config.toml
d_shared_expert = 128
n_groups = 8
init_std_router = 0.00849
n_kv_head = 2
vocab_size = 2911
norm_place = "pre"
norm_eps = 1e-05
qk_norm = false
attn_scale = 0.0884
tie_embeddings = false
init_std_up = 0.0255
init_std_down = 0.0
beta1 = 0.95
grad_clip = 1.0
dataset = "wikipedia_en"
Below are experts of layer 4 (counted from 0) of a mixture-of-experts language model. Rows are named router (the router's row for the expert), gate (a neuron's input weights, with its number), up (a neuron's input weights, with its number) and show model dimensions 0-255. Each number is 500 + 25 x the weight over its row's rms, rounded and kept within 0 to 999. Numbers have three digits each.
Before each expert's rows: a language model's description of what the expert responds to. This comes from a sample of Wikipedia text that the model never trained on.

# expert 42
What it handles: Auxiliaries and -ly adverbs. Auxiliary and modal verbs after a subject (was, is, has, been, would, could, not) and adverb endings such as virt-ually, exact-ly.
router:506513506522470489533457461526461479491483536503484479494489479487502486498482512482478492502482441491493522529535488526490491475544504486492454501481502501514452506527511538500508500480485450515515506445504485487467469534535491447480482490509482541515527530481530463491499507506528511477476507458478456519493524524504537501482460490504473523474503499530551526488485454527492514545477506474519495472507501493514514511579494501518521510480512487524531510528520523462517489528487521526475504469480502512539472509479511494478518531465471506469492467478490460464509508487496542504487514479466504515527514512503510548573503500517470502465510502501475492466492503490481458463464517514557512479537521509474566538544529470511519434537497490491479509507488537505509533520551503
gate0:466472494522467536470512430473496487501511464503479483550508481500447487506467494498498543458487494548489447525519500492477485497507496495528493485510537496516497570475467509493546475505455520501501516523579525477486515469489462510507513484510466512494503518491450471507488495464502525506523506507509484504474471517492484538511502521463524514483518519530450524459529494504522502517559521517502510518504492516528503477535479490492499552574469490526481480479544544488547469459465505490521471513479499544472482486532522516485564457535494487490481474496510525489454502521493516524492501474522514460478485483492500467472483476504510487485517512496505483510517473542493490468522493540525498488468527517461499516506492450514462497504529516492474503485484521521478542514492489
up0:499522498487501502518491499520461524493508467494485532512463533507461500441531474498480535477494524514501491480516466463512508467544564488478501493498470451514512550490522520519500444530456472496489506529487551503488481526478487506483516506501451491493536494477512488557506496510468507474488471466482519513463482489502488465498526464466521468539519484479453486490496506507487526476467565512471522478512516519486469485526496522526476495506477514487451534444541487469492511488536450508491511469546482519490533495505549515520493465518488492510499515529515485505529485455502494531485547466550486488506521467497472487484516465507536489463443505499498462496524501489483496531496520505468469472523517525509470493484525540542483551503523465505503469528446503507521484507505483
gate1:488501473505548508512505519490501521493490492478477513491503539461506495543506494513482479497521551478504503473495490479528534528518513514534496496499518506495515487524513513516528536545435499481482487499486480501504481495523483521461502536484470450493483498493503530506438472499507503495506475486509459514500525529476548508502490488456502505511507500456491486490481524480484527522479526516510529485481499491491519489516484540528552509578514494541512480511512504489553483484533521473551479486514550454474499487517500517436542564448474489539485497473487485426475519496510463454485521486505518522539494518500477545477494503500532518501531490489517497468537504442476473490498562515517479491521494519504478493453527476500498424489512484542518528508489457500491520480502491
up1:508474521453481521472489482504507474519506493508505502527516498508470462519482528512513506482462513502517420503492491477467519550462501510476511487507465510467485505539491524487471523526518508489538457456488545467486501523511512510463537519483478477476515530520526522488509478504507542493533498432519551509480492469464480482470546481515515495488531494476462550522539487499527494488506493482487513518478441490503463484471473476486515557481536497466477480481573534485487496482539560482480466499487513487461512493505539507468506527494542490510458482451524503487464468499500546517491489542450537491504508480504448506524471474517476452503489481494478478527513499510484535475504497506521525494505487491484519519487491505463529512546520498479512503505469504461535498515502489
gate2:509474491482480489510501545438500507486497515504498496484542548452500512495512526557483504514553492512524530540463511541495495525498523473573499479508472497476516495530491548540471512505435484560509485530522492485525531511510525503491471506512487447504497479505496542540503507477472489484551499505501536492517531497508513517489516483507539508476464495456489518496485508489498445486523468468529497558517471491476475506425509490524461439505491542511474460508515529485502501536502532493497490514472508489491485533492517475487478503488498487491504510524505491528528491525503487456536510488524537497467544509522466439494487475535468500494485498493464466468445475531549521526507487508502518510512522512522515496456501559490519502517514526491490486497477514498526506524514488
up2:491508538490558510505492480489476501510514475489472549500454499508515515504587494480504462511473470481492522508560505481543524547469516465513484474523513503518507520490524487482478497457503516503538496501467475541472442470505512502489548456480464514528547504503504509509509484516533498561469505475519477466520502546513501491499506506492503474514505467500507550460513487544474510510470510521502469477501483549489483487495476548528486485550528490522526480469494502463547528482514532536466478452551502516477473518497494471477513472538490475468528518489539494484475495515489521470502479488494500511514498505499514502530498535470488520438497494533489480523475533526477482531497490523481520496487525479535514524495520479499505514451508483486529489516520547507532519567510488
gate3:523500498498491515494513541494520485499498496500503561480487512514478542450491490532460515511506436522490517486464513458540492528532504543512489497479532458524512487528499519523508434473484515531477443479540519506502524506459486506475501482496491482489487498473493523546557515518511490545502493509468505476557499506503521524479477488483518525491499493502497504506536544522490523536531504496501462540547523491533504500525490502530496544485486517488481488501481500450523555467502530515461516482496530532500484497533534514503573545493455522509544476526515493489509527518490502493442543503493468481472497488533571494514479489498485471530520532518492514489473495526487504495483485490528497527518506503497512473493531518510482512461504484528463514507441525550497485536484454
up3:514510520521531498457461506538549514501500504512478533524508488502500491526532495473464457465490505516476464507478508481486518547474480467506533479526538487520500501508511516523524500495481494509500477519520465482499478508494525569538497523460488504526476503503490470514472510516495489517559491531474469484504472487486488504466443507494529493476479509511519444517472474477507502482493528495451512486507489481532496503520527504494471494508516538512513471505500535549495487556506506492522535514465445468500435478492523535486467512501509513547502526493513492506513495526571477430452469490465503516509502492495506467524520492494434528509502474480518471525519491493511504490510469449489512516491466530502518502446552484531473515490502504466532555489490500481502454525495553
gate4:510517485495531447482510511518490535490481519519506492525513491493500458517533499523523480506518486531472492497491411498504468490542502461492488495548508541480479516510524500476496540497482501508512507512506467492513501490482523441491470542517464491473524530478489487544490546504504504470500535500487497492523529506486530538499496472508488529519495499515508458449489490513484514480500511504525465475493494463518488487471509476436512511467555555523472503512437510504530457569459486542549505507531502496511515498526522496507535519488506476432498435491478505509494533508526511450518507521530547520487543525482477541480511518522543513514485512523468516505502486508499501486503528488519458520550507538482507470502512482468479498507521500463545502476478521458509518520532501
up4:515516519466525487516480491485461502491471490506503497497523471481487506520511504482445530517534516516486546503505480503533522506518528476456502503499465507519538536509506507487509522547495478510570476550547463539529497520542478517560414533522465506501485495511483515512531493535465532506531548506531466540476479490515535497521480520500491516476506476480505520513492521520499504469516497465501515469530526482487505534498521508516532484478484520474473514528489482484502501555522483540527507527463535519529499493489535472522477491505518510484479533498471453516519515514524510478535501480523477464515502507543573480524520533486468469463524501488464534487495512490490493487490478553469490489492544521538524451523511501535491474506503453480479489475521513524544483495477484
gate5:501548505498505557520490527513527501503485494512464463466485499514516477543484514519524500528505502522535501510544441515526499497486519521497538492506494488508480484498482498526529490485514535473519457483543463506540538507527510513501503505476493468499584512534508509455535470501487504481461524480462454517519493456459537463506496510513516493465505463476500526455499462476485485478498486517506448477529507521545500517489488485526455497531461480478474477521443513508515501530522488494491500467459534523559492488508464434509524497494484498518533476507460513488493479478515510499516513545487460534503502508500496497473521494491505511529486514506514515475462505545515474483462482528479482470517546453531513486479506490456444504510492466514511488465519446511532460495501507
up5:522554458515489499499474493502457512494509473507471495467498508510435472543458495513499531495507514483471503529488485578533483465482482515460506506489504492503496508497493505492530531458519514463527480498517459540496459523495502520498522524491503483534498533473445514487488553490552543511501494521523506503494471501453472534501476488533506465495470507458541478515518509485542494505455465509535537476510498488461541497513495483549490479493517484456459510484476528513487508448527474510459493487525455523528451541509517526479510503492510489513544509469508537495517546453488521508470495504514521519519480489459494466500495460472497539498461499542536498500483504535465454512523484514489475453496557498492485504504463502489469501492480500510491472452494517494524495491505519
gate6:490490527486474513519470491507540471488513478461505492554477515532501534555502490506498518483514544505499497480564515497515465486495486463499483487437520515507480538507490476459496486457522487495490528496507505504492496496520506510428552481507498538522491517497494457503468499475480490512474524457499508496488506513485526483540497461535525517453502555502474489450500494507487479520507484460503540501464493514533504483488456473437474496520501508493506499483501491505516520496514492443535537450514530497509494498506463511464517470547468550496494487483546508484501515560509480522505476516518464484524484558477506482483495536498479522497542510474512478520508505525519540524507469505482534489490536510511489539457468507491464474457491510496497521568493474536448503480477515
up6:535517509466554530496473542485495483499468504513495510549471499511527492487538490512493477483480461555543455494506529495508511533519521472518490493474472561528481457500515521524485514502501485475500522535509477546501513507488500479457537506494455507529485505514515539458522514480524531481499493488488488522483514527491511474499478518527478462500510523527489489554475502502537459466522543481480513499527521497546483505516457496438487529521522463513505491510461453518513536505504536507445496489484491499532506508446484511458482501535492508489512505498529487531499491474411480527477469516538476486522547524458514473491502525518494472492499448494521504486497527503481522530495494511501508489464511529504488533475557507482542460469517502526460525534480497481516506503477465
gate7:488501533535535480510489498492534484528478545477500509524502485519475506501526492508542499512560492483525481501488481535527488472499482510480505514521506516448528507482466498461499532471507509455501499507515496492525503501501509489443499533527489499512492528512480467513508506477491533464521508509498511473501511491467517498532530503514536512476500486542516425463530518449513456440519503469482529473500450526526572510483492456483501511518469527503473547492491472469494512511500547484505535488527485467515486513498457515474476507497442484529462559544477502522522504491507518494490525516514552499463517529518469487487526459507491535496505502513515503512492511484489502466463498512506517503403500521448521493527480511535512500481474470497557528516520479516458515514499478
up7:433490461530492488467546518491499473463514490484443504475493451517495465485485532514540485492539480482541497511536466500474521542476512506530528505521467482456507503545466456462487495528511498522484443484484508513521524514526500501531495493511512506455514498520485505445520477497518461477536485502515502479498465498524456505517491570472497479511483499502527519501525497468507445511492477510493522503474500501516514525459508519481501452479488505450519580519498565503435468524506489516525526500477509502490501538512473515512509492516510470518487536495508504470472509487485482483501516471472510464478449503465490492555525477525476471522477505528504525498508497434497539506485518494493510520473462464506512466511522489506490475486458486517494507518495482490501525511542475
gate8:487477524517487532479465538530459466502509510500515497430534467534507516522480471522480481470517481475516484429545541508495507519510509479515481508500540518493489525533492516539496489508513482502537495531490476520510493479488497504497477469500501453506464483500523559498540484501467508550494471517481491497472427469546484473495525466475479487497505503513509532472500517499532488490502521512493501495460472520521492511525538499500542495509537483494480436505540507522487514458505521441493521492473531482501509493533524503513490549524511510506514465502495494505474462501467482542489494457455474508522506520475508435500527488459519505476499491508513539522492511495517519510502503466461524515536521509494458509473549525489525494539481493464488484460458528549516484437481507
up8:481525496516497515495455497551520498506505500485500521482521494513522480472512503533488507524483476520469475503528450484540508494476487517474492523540475474447477447495500510473472549524502496520490486497510481487474473481527506467490502482490502471477519503478481492478529525525471484486514452479476513509496490531545482461500502489569515502469530541527461540483512459526480481504511515515534470478509474511517426547470506499513488550499507497483528505452522501515463543473469492486513500506476519454531568522541509512511498479506531524517471501508497518491491489513483512463508537531489474521519497487488487461462508464488444488514501500503485515535524536512494493481534478541586555522468514488486512548501535487492486474463463514472481512485496529539487521493513480
gate9:507481498506498512455529455505470463526521439440520505499468532508522518494495505476519487487467525555498484502558482498469514491498487526500460522512501464541478493476491519528487462477538481536496489510510483468475482487484479473451515498538482465484527533493525514526493521510510519470487459495509490506516533470476508495542497523525490501522506506496531480478478528486494490517512500499528509478505472492473504497532503512497508525519499468501524519529521498459519499481468531447525525506497508489505535505509517494441552523444536491506483490544494523514479508533533481524482495491538547470455497517488452491565475495526494487507499523521463491520553503458499512561528533552498487491510492491467489552497463498520515477544513502521491452531539519472484507551515470
up9:484492515496502537504549510500514478498490492516503480524492479542500476491498537517509493484512530491516509481451478482493503524517482509521504514496537452532531507545521524493508482447508473518468492487534485462458482485494525527499569465506486455496504519504504527527522492462527468478446504476470534507489508526487489498526472490463497492492548500505529503486513515526498509482460473519483453522475504534501512458456437485504484521523511519500485505453519526488520545556506517490500501469456490544494512493484502492501546438507466487518494511464539463509479494495428509497521500465524504510478518524466521466497477507489451422487430483516485513475478505505525546487470513473476481509502502490484519511480508505504508528485513484533469487519515437514462521480484477
gate10:512535494503502483502511506507511507508475507476501550464485449521490489566479526512545490524496459498531516481488481503523479501476506505514490540461492517511498498511521506546538511483486485473468480490485480494483533523500481466500506530520548472495512543468453501511512510527535519536531495471499487534495510494462524505502487517521483502512463467508465505520528492497510529430518498522560482474467507520547475538522533538506454508497515460456498518522492487499468498489516487490476520484479556475519449501494484485546476520458504486508590501488470494528528522483516501522536511495510504507503491478505494544548504484472518531460530512556484497489505535460515469558551459506515510513512517510504507514496511505480487511520494511466527543481480505522498457479527450
up10:540500514541517503463481471510494463522519509525517511485481461490488503432471475486511474459505503441483522520512500543476504493496484539477521492506442503478490490530476501457454522483482540522498492485467528535483502470513507517491519509521494486497528547521481491530493447531497489510496469472485510501477495440508496460474520488481489501517456516492479456544520524475472498527479523519522495573501515485500457513464494506517517502466473465498507508496513504481514496468511473496463493513487501497470457472492528482511577473533502470486496515502504501524535486476490509522464470531462569544524477535488473510446508494500492498495482495504509514528447495524528500502499477525506480486450496492509508497489479537481479517528519473534527469491521472518538475553482551
gate11:456504485519510483495523482537532508486505471500477440493488460543542483529473469514479540444470501526470502500514544529508493498531483534505484498501477512531544507471519506495508496474500503504534499510490501498531516520491503498498514520507495495454510500459518512456499577521569558497510503517473481474532522479519466516470524483448512567489511497478542528475485502530485522507494517474498478547479542509467524467506533514505501487502466506514528488495490493464488502523517514525460479459480497480504477524478506490517479492463544477556506483467500478430480489504462522489494464503520476506494501532497514486518528533507497504511449520489467471462452497472503486502512534491504460488489478476503486538487527513447479449524486513539461505453500507486511527501505502
up11:494511513501520473502502507478511480510508479493515497478479508496491522502529468527454528517521520516489504459471501471474534495530525498470534482539548502512526467477501520484488506486450505511536500491471492471504533527474531514485523499552480520448492512521498515477487478502508475486484531488496540502464487507528502510522483515488524464524494493484491485478433491447554545462516474468487525496518488469497534504513519500530495461469534512510531480479487539508513411521461537465531516529493515443503510508524486509495549506479555484481480501553527501455507480533525540534492483567481472495479498486550508485520475532519513460491512532517458505522521511537509535508508472476511527475504483529525451498486471484495554504501493515504505476518516522483515502525530538
gate12:475486524504485528504472477518506513462473467491540487473497510585471523489505481531516507493508519515491519528531505458545500488503460522492504490503542538504531515559536525519472506450453526544519482512495495491487507461491497481507477519502483509514492491516528495495479493529468505465520494539517480498477510501512473473504489478483488507512516522508488498536491518462496524474467489510498531502515501511491472467450491437502507503493496528513506551480497526479566520449524526508498521535487552454455507515529568497534519501459533502426467491533539514484494503495488530491488522507526515481514504475459486487504451488484492475485437466479484500484529504473483523497507498513465513489501543512498482485464484500522475519550500495522497504420498502513473492534516515
up12:457486503506501490537486469494507531496482508455489486472523467507505451482492484519494505526513484495491482534520526543507516452507472541435455507485474511506484475503491529537504520503526505479496529521509492507463457519532515523504512492498472488493487536467499491529463532481508542505501483519446502514479499488485471511487522477495484490500479525512512524524455507499553492509503475478491489539440497476533519494501541530523516526516553518475521529487513451506485442531495558455518478539484529504531493499495521470517495527495488518460525523527497495493492461454450527484497466541469480523556477492504535540484443554511533489512532492478475515542487522480458496489497504515531533525458473537498483481486475503487478523516505468501511502483541516509485541543500509
gate13:465463514458513502523486512489442461482452514498508524513495528491486523463504530551533498498515514529517523457514531506479474537489487473517474523524521522504519500496550515488495482497494500516437518527520480497482524476503493509522472498526480490496481496442516512546496521491517486507523467464476476545560499508513492540506505482457552466512531523507513475489527513473523460491482562453506532529487487481537531461532524525506523509495506471489522518533482506474536500501502528487513466534475491516489494448468473528498552452514489518472481507500515446509484482540492453482464509523481507530535494547509491521507471502545525495548514471478524526485541509528483542479468495511526446499498515482513503500491481501513531506508509491533497516510544503490502440503485495
up13:483542523493521476499529516462549515514478520544444516479482464456510506538495494501550533436520524446468451511510509493511508541498491492489504486477515528523533549514488504541497512500484493468550526524538527496486518488531508528486515488513498507499560518533469474472518531525510490491513465515475487475496473501472484466473511476492450465476451514469457487501517540485528537501499526542514479552491485520502487509481523523467510465503483525504469514451508499488523500559527467498462501462503483490466499484513482506518501482451507510485520479509532542510481492528498494464499504471476499480475531490531508491449528492499481510498512483510500511511496507459492531486463511515537490544513491483459489462471533515535477482486492486509496574517499486495453523512527479
gate14:466475512473507495446499518544500475477478516483465474502485510525523509509512493528530504444518454507502499523502477514510545481469515457520476491487485514493509498471487539502516534534515503514464505503498499549469550524477493500537512482476437532519535504526465514488482465486486551476503518512477486513486545477473527498518485498552526478458487495461508492527477485507517463433518487484532550500548556530473467497486503492489504531524534500462491490464511515529472520496512468473477511513498485470482483514450474448490451558509508447459500525477499535477497486501498511538508502535522565495495523503510509477510470483476487489520529487468494515550506452505529528496493502467525490510530527510514506454507529470520470506526489505510500514517503501491479485540481484
up14:492515484448461514501433516497479543492500490485493467469524522508505526510532510499475492502450512524526496477486490501476497464505541526509514432513509500491467535529481527467542487492520499519507478512494489553519503467470510473512511520516496448502456495488463489525486461482487497487492490517494513491461506457521513533438527526520516540493509462536506483554509498471489500501497502519546476520511492521499509521501495500463484507450470504521500485512512523502508458520513507484480407461520454505498518505489438462480474527493544477466516513514521519506486494545497500518535498510479529475506491493513501510494547534525530481497491526506470550502528484462443496483465510469483467522533505557501480460469502509497501511516518514497500537456476508451490461503495506
gate15:451495547531557451453540499532494514498518468497518554502498522532540500523499530478487513522516492544498467526515478509468474548459540505530470494522521489515465483494500516497486473489526523537481508480488465485482481493473476489536467478497451510506505554518469419503502484491562525480466518499481475511487498508513472510508514485490525510472484518468492501484589517468485490483525478518466502473520491488473480501475542513519491507497505487445473528494487518502509474463463510461477486503497474443496563542498487466499492502485509502502499506503525511493469487528495528472499493484508474476505500514507522551487486497495492521501539524487500493510544480489530522503487461503495524471467528515533443474520533530550500486517518501519505500537535532499523495491524522
up15:503459469482497558509503512548517525509524505521496479479492477463490484522470523516482515500509545508496492481480513487473529485493528491525508444493497512483521515486486502512490451499453496475482488483470490459514459498539510531460477486492493541523494510505534505528440511501499556535496487509507505510488528459489495524516520474478518480519469497518488530462524517546498517515486472465517511524508480493492448535508527436508443503484506487462515482472479569473537532506447470489498503498476495478504497507484495454479490506485526501511460532524491500507548505512495502488497470524462496534507474472428519489450509461508460493537535489527469522532498451550484523514515548511492526493513512506502527506460525507485521477473490451507506496479476493513449495448504476
gate16:517531501520509484467438507533478488500526493466543509491497474510521489510528529538511507517524479465486502484509524475523475497526542531491494505515486501494524510447501504518520495475514501547547460529505512471495521482485507494507487552448543481507493517551471494522403484475512494480505492530475521510484478483516500441459479501502517485530523479512477497557497506478490478535529462512537515451499469530521503527460522463467474477458486479482458517544534510516476517538541519505528512471529485487485497569489502508481471496518540493503491511537502509543488523457512469521496515497471504473471539473469479499500492514509524488513514468502515503493500484532531448479483518443505510478488490502500509467509574523511498496475535528496488531498479504494475509503518505
up16:522477487454526531499511536519469486512495501529485529445526526491508478502468473488489558538463547479507524511481538486497508537511492535528539435508544533460495488481468504525479488496552504509531473470510493481514493478523494509508521492511492531482511482477486493492497522500540508539531520481508530493519540469514470551507501494549531475520469498503478458499502491475507510451548505499501493486563486501484529497462530524448505540529492506483500498506541525500506501562492530535531467502487520496490501537499470502535530516467530540474520530483487468509494515530485474475488523481494511483513470463488500473519511532464475459528504515476508526504489460530492526495488485511478438500540490472528476475476472472479501540481526511558496467540496499465488510495508485
gate17:463481504521556490502522517495448487492507534499506493456490494491482482504516495482512518527519509472472469494491474448504536500474502505489533503503481488503494497501464489485514500525524480527517450516518430473438524516531517468536497500508509495495532485469481549480462468499527531485463455464528497489498504456539505523460498490473528497486507490501521534495475486496565506491516519505485492492515509494507497469521512504480446472481524491494514476467443504484476529535482499478485462486488526459496487484449464479518478517483449494471529488520473448453498509498518539504440510526533495521504561476531518539536455478476532508513460493505481506511500490506571536491542491483496496506496503471515470491523494482464557508505503516515506491494520460494476508549484488
up17:516490477540534509530503479485502460511519493475497526554487508479489504477533515517525517488472450504540518508466498521513507498520497480527464509510510473539564487525472478472504519533463486479541512463513533520466451537500531476520484495492535523485489505471474488561512484452513491492512496521477509526504484525490481547500437486507463492462499480473495512491491485532514517512496489489533536516541473486510493524531510489483469484478465512472524555541508499521478526464457480484502526494471529467455498502475474502498523503494515497493516448513509493500469515503536497511423526539480501476491476467476474519532541514475559470496498504483526500554529461544514511503490501475439506522517497464526469502480505487500550465474479522507487514516495468515521511508497536
gate18:516471510548523527537516499446476531526487522469466538512463500501500488525504522512500542501496506458531499528452532492508481545485498517511505464517464535496494519539440459557510506484505504558529476517533488488472493466480481499523503547506533487515445505509502495524458508510533504483479515477478508500499486500557500517497495466510515466498515500507558521495492508492459535533471514472522507459420549486545494498499508512521471473490489500447504496522466502556530534527479509471474463509531480494517499513480486472488529505506504470476466493524462523481530482477504516514476508509506497546515549491488488493526511495472518519543515505518483506479500496520466486534512504462529508501516520476451539502478495512505469543497550510485492519523515494452490535497519474
up18:472475522536510550505494474533510499504481538516515522437487507503511499524523506494498467526507524551490442445500509488513464537505477526518543544457505521521522512530509507518470508496475489478510492469493505474521484504476483544464491458473508477508535523516476459457472494518503498526519509497458510469498522539438509486457518486492511488487528542496514480489445480517490527500496471471496505494514514496533503480483492472530474500505512482525493437520494494525489509519522519486443473526502501476504493546508491538494506487466509472518478478466470517504517517533533490516461490523480474466444525445517500483496476533512543536522495570483493509465489490491482465480489534498522504493503473487486488524449513502479499537490517534490521461519501484499502535419509494
gate19:492517507489486454495506552549540492476514522545484514518546501574459460488494443501502530490548521437514516477493507466525483503505525503536493502486484491524527496524502554477481507545490476489508528518525533484484444513443500477506520508503464494480497475511484483517497496511556486477491498532458501487457519418496514484537514519480506519486527493491538492532518493499476502521524505491468546517546436497487475445485483505491510505516469501495488479480486499481463490482536509493475500485483505540491491496560502488513484524479515491479451499530516503501492503497487496531486495477500488485509504500503460532491503455563512512479463490516500504525517500486474532501560495547487500518496548497483466501490494532539516511533499547465518486476492490520520467492523505
up19:536458486489521498503472505549495488493504552459530466501508497501492502503479455549518484524510521496500491503459514478522487507502491466487564490471539536443511474518465497493533518465524533545532464505493475530481543445477502528478525474540499485507510519469486554475516512477498540530511500482524482508464560481527457481515518477510485472497484535497511470530503503491506498492484520521497497501489541489487507480567530521489516487499483476487501494490534480468513503462472500505528500442461492476452514492473506522514507477491516509500441496531525501531490489510487479463500494498492500451487542509492527506483526516479580509579495528469510479503481494490464512500474475485492513519518518482536514492501499505512511523519519455506487496452471541522486510452478477
gate20:504495478454519498491448519515459528511509501512517512480505493517495510505493469500523510500498493520472495560527494516489526480443496521489442477484488508491519447489518471518508485512516508487486492484474504549494503465520505485551491527507504452486524468514454556519536508478480515516472498494477534505517470493500480487522486469524517525449488505456526466511468546502538555502481530492482515500531486493533518534489472536556481506515548495523507492540531514451512521437494508507438515551494538483453488507493565518504520486477481513479510510483486497461500519489481489548447515485494505492502502469514518531482514501527557495494536504516478489518466478474531505510532509512479512478496491478446472510480490484504482494511538506523492460506504491456494491569501468
up20:540533444506502482459498500506496524530467496503534469484501507537482545473495523467510526525499478450476508493502476498515509505479492540528519529511479536503488483508496513510492534492530479500505500523515479470507547519488536503499533509500531523419529522521459512484496440488497502456520491487530480526488504510508531534477498531499492501488525497529483522500505513492468528493510479468537471448538480501466518516442499496480515459467510518419503458502488483463479484525480500497465503449524480514521543489521495463463514492480487477504520472520493520497506530486490491481525524532528531502501544527495471559507515470546450494474513490488514491485508524492518533569557485498478538488533511479486492497506493504505541531480536514492501516534536498519443495500482488
gate21:507494489487448490483483551522548495466487472504497492478531503466529512452524497483506493461507468518493518532510467515487532528495467509482502523482468457515530482517523553471465495513509530508506494501517523524481494504524490476507525497472497497465461535488533526460511490495485489533467513479506499500518513526521497518458513541505490538491460447515512490528515570567484471505500487479492509514478507465465515480539489494474533461473470550518469479475504480461516515478466507510513511496568454515474522523520549451498526531499513481504514468488510518483514547527553518514455496502505497520479514521497515511494528492476542531518509494512504484517495477481504537493520532474521557526505487498453477526483486515457488549494504466499436468494482494551492491487491494
up21:452512507518494486568457477484450472503518489458481549530490491480452498483503442558502476502538509490471524539521523456495504510475505493476542488531466527537532475491490500496504474499489519455542484517492548544514530490503489492500492494512489455486523468474514565497490469479514510537489484479472518462533533521541513507469527497479553561481472522496512514506509522512550482516471494459494527534513523474499506525523508495524525522525539528508513515493530484463475515525502524471497474491501514497479507461486502497510512469501536537469479475507500446514509502492477519529487528498527486522477469502512492474500502466537515479483510465531536503463478500501478506509524485530450491524517493485503500527471493525458476523499480499472498542525481442487492539507467475
gate22:504491511530475481516461496479514532545517556473491533506468476511514510528500512535478502574470520482538472514524514505463475501507509507501468501511510506493519464504524490471482491494517513521478515535520495515503514468513516514453530509447494476480493510478532498487527557463524456462507481497533500481487454522483539507507482486442514487490481545520462541510518512492542490495493508500513509442476504507522481456440482443533498532546520528472483526480463463522513483488502522492508513512477521510495532542533497444507474481463476511520519472510475509459512523476506478451535483467509463501478496507487486498471474475497550539480467501504509509460512498534510491483487521491532525512491520533481525495561506472495493538500487528544524482495516552498504496464483510
up22:524488532505453493544508479531501542465463503496498555480513482449519534504461472506550497468491485483491531486543507535489523495489444516485520524469515516491496459490468486536487480504511520546481499481496533530485522513509472484483499543486494437532506498491466479499541476489476537493505500517540453482544491503523517494511497478468483471493479492463457483487510491512512462530499477520542466531504488488500492502504505463511468523513490485526504505538487500482489512503576480500449530488503448439519495482482468482482502501496468492497483502475507461541562470476481481501545466496553490465490516499545500484473481516507525490479514505520462477478483502491521521521523503484462492513476479504493497514483528502441517495509459473469497508464492442497495529527519463
gate23:488512516446507478487490505503536526511520498476508489513542508543481525481520497500506511500454526494512528518503502500472487506483488483469459505492511472532509495510510521508526485507494501526491507534518526505497500509515531517491498534490476494466507470491513519480499521472530445462491436534469479509494519534535504520508509464542490464487447513507517516511482479531483509523517452511503492546531535503527477442496485516458542517483463490472521531478454492483487527509468527505516509465459485470507458525535509511500467545464510520463533543549472505509519494481513519496554492471534508482529530509479466455502500488493560490486479537450435502506494473480498440513521469509487475516464480491501500495471533537534462495474523545478519483492484487510454503485506559
up23:481481501450524531449491518524528479485504471491495486513510514492473454513482519549496494531502536525503489488464514479531510489478530483481502501487488465499512525535486483486540465471532524487500462517504561499511472522443506558523480490513506496542475531465506499493491490500535491471535489498489480502466506471510505507507490510497488528460509506474530544522493562540511523516489508527520490501526490531503496507486477546455541501500514495490501545491485491501524519504536509497489480469518511512499522504484545491525555514513512525477525500530530531471484494550543492528490537451488558511542532533481556489468457502485458505524494471544492495503521506476482479521483504507494457485487479572474527496492557504509480487502520496512489504506549461479526478431503512
gate24:510498516557468498483525498495503477489480510476534535464500506508526497494451470531443481477505445505475563486463470471496533502483513518485507525488530442519482516503525513458512484460534496545472505503490522507495498496486462446496497479475515499537504493509522518481461506515518509484484526512458533462511499473505493433489476520480537516493466481452492497480513489511494467534505508464523477480500473460513515484519501501516492529500485517441530529513450481537503548481508518505486478509523503470535430475537502526465500494469478479505538467526505518528445483511482520460482493496499491513507476546495515515503478514506485456523496468530471513518478506515499493522489473526497488489501472530464536508457506499486500442460488484498471472511511519544480522522494440
up24:482525464477494518495479479459504529507486471528504511517498534560510521475510485559487497468488481465504497519509504502523525512464525517478533516497490482527485506534481467450511472499507495502484518545483517475495526529478534501512544508459503502508509511475502472484512478506541502471512526514486497502517483504524468489506512472468471475503453530507506538524486538501529515550461472471497478451479485519528474471532486489496463529530532515490500498523493486459485543512488485511495486486514430502483518477489461555536447540551472448542514475508465518494468520512468508515466478522545481492516544479502532497489504475485468512493527521503525493542477524562489454471522529545518483500445531508460490513467513472510487508483519471508476509496507488509502483447463488
gate25:480455442492472521488517492512479508521492504512515502480485523508512513536457515522530491498481491490478489486501512486497514501514523490530521442522446515505478498468498480477499489496499488484484480500498496480469511525471489519463478501453506533491471495482484508561478427473518515498513467482486479532522467498521494507474455547508521524475490501472493508495505516547482497482455486499516503515549509497498542503563517514530482482535534498492516457502478500525534434568505456474493498530472497461505461460500471501506458500536500528476510533470487458444493490473523479497474473495435520485497540532482549482466514467539537520518522489455495462476496520484504500510510475490546496508506484540492512517499524515524474542510514502528523499546521496529459470504502497
up25:534502479519470530481508495482488533497495492485480492532432483516480508493490509497522468509558459502525524525480469497504478512497520518519521475493523505498510512490455487540476426481480494516514520503483483494512489514507491483506469527471491507533494506525472535497486500472515491534466550498473474504497525538491484511510486498511514497535490476506506451467512471462461505510514516452514489493468519490511483476432491518490529518540477494512483482525510510525506536470494531452488478489495514506448484508506495445541479548503490479500534503488525486503501575536508512532526500518500532488452454518450470473459447539450494515536464467493510494504447480534456479502452477470511495489548465500489494491481491520477551519497513495497512457508483536482490513479541497
gate26:517519533526473478479524517524441469492549498515513446510472480487544513509500507498487510584497515527492510514494499516502454511537509522484477431483510505507470543466499508507508493487512479470503512512548516518511475505527516508520502458480503470501572478526548508503483525482524483490516493514524501500540496493520507511487482442509525570516496539527493502453491487503504506453480522510494477483467484486494499511506504474533519517508458504493541523516466523524526526484484490494502457541535508525502552510488504497481520485511513525541516513489495535477501472510502478472472490468496495553460508527482499447537486506546496542522495520461483504467494479497498495494473551474505521463477472465522499494534471538468504520505511524466508500440498500559507496530483466
up26:499513486519514474493498480504478491520487484498508466483459493515507507490499502507521509499441488521513502466513556499502534488475493509503501496537478501520498480495520476529471518482468451479491492466547465527490497489471493507548483490504536433488501509508512459527500496508540493533527508502509531489478458484547529515511514496489539517493541492515515484476496464514502538538494519562527489519470517503516514482483503480466512538518489503523508479515494507491499513491534519485531448525523544489538509492485509523554463484472484526472456514522478480498457493535507505483486531499527533497516484465543498474511489471540562516512456488525535550481500527540455513563525506463544517566482489428536495491509476504480550489479493525508453510503516536493518502514510482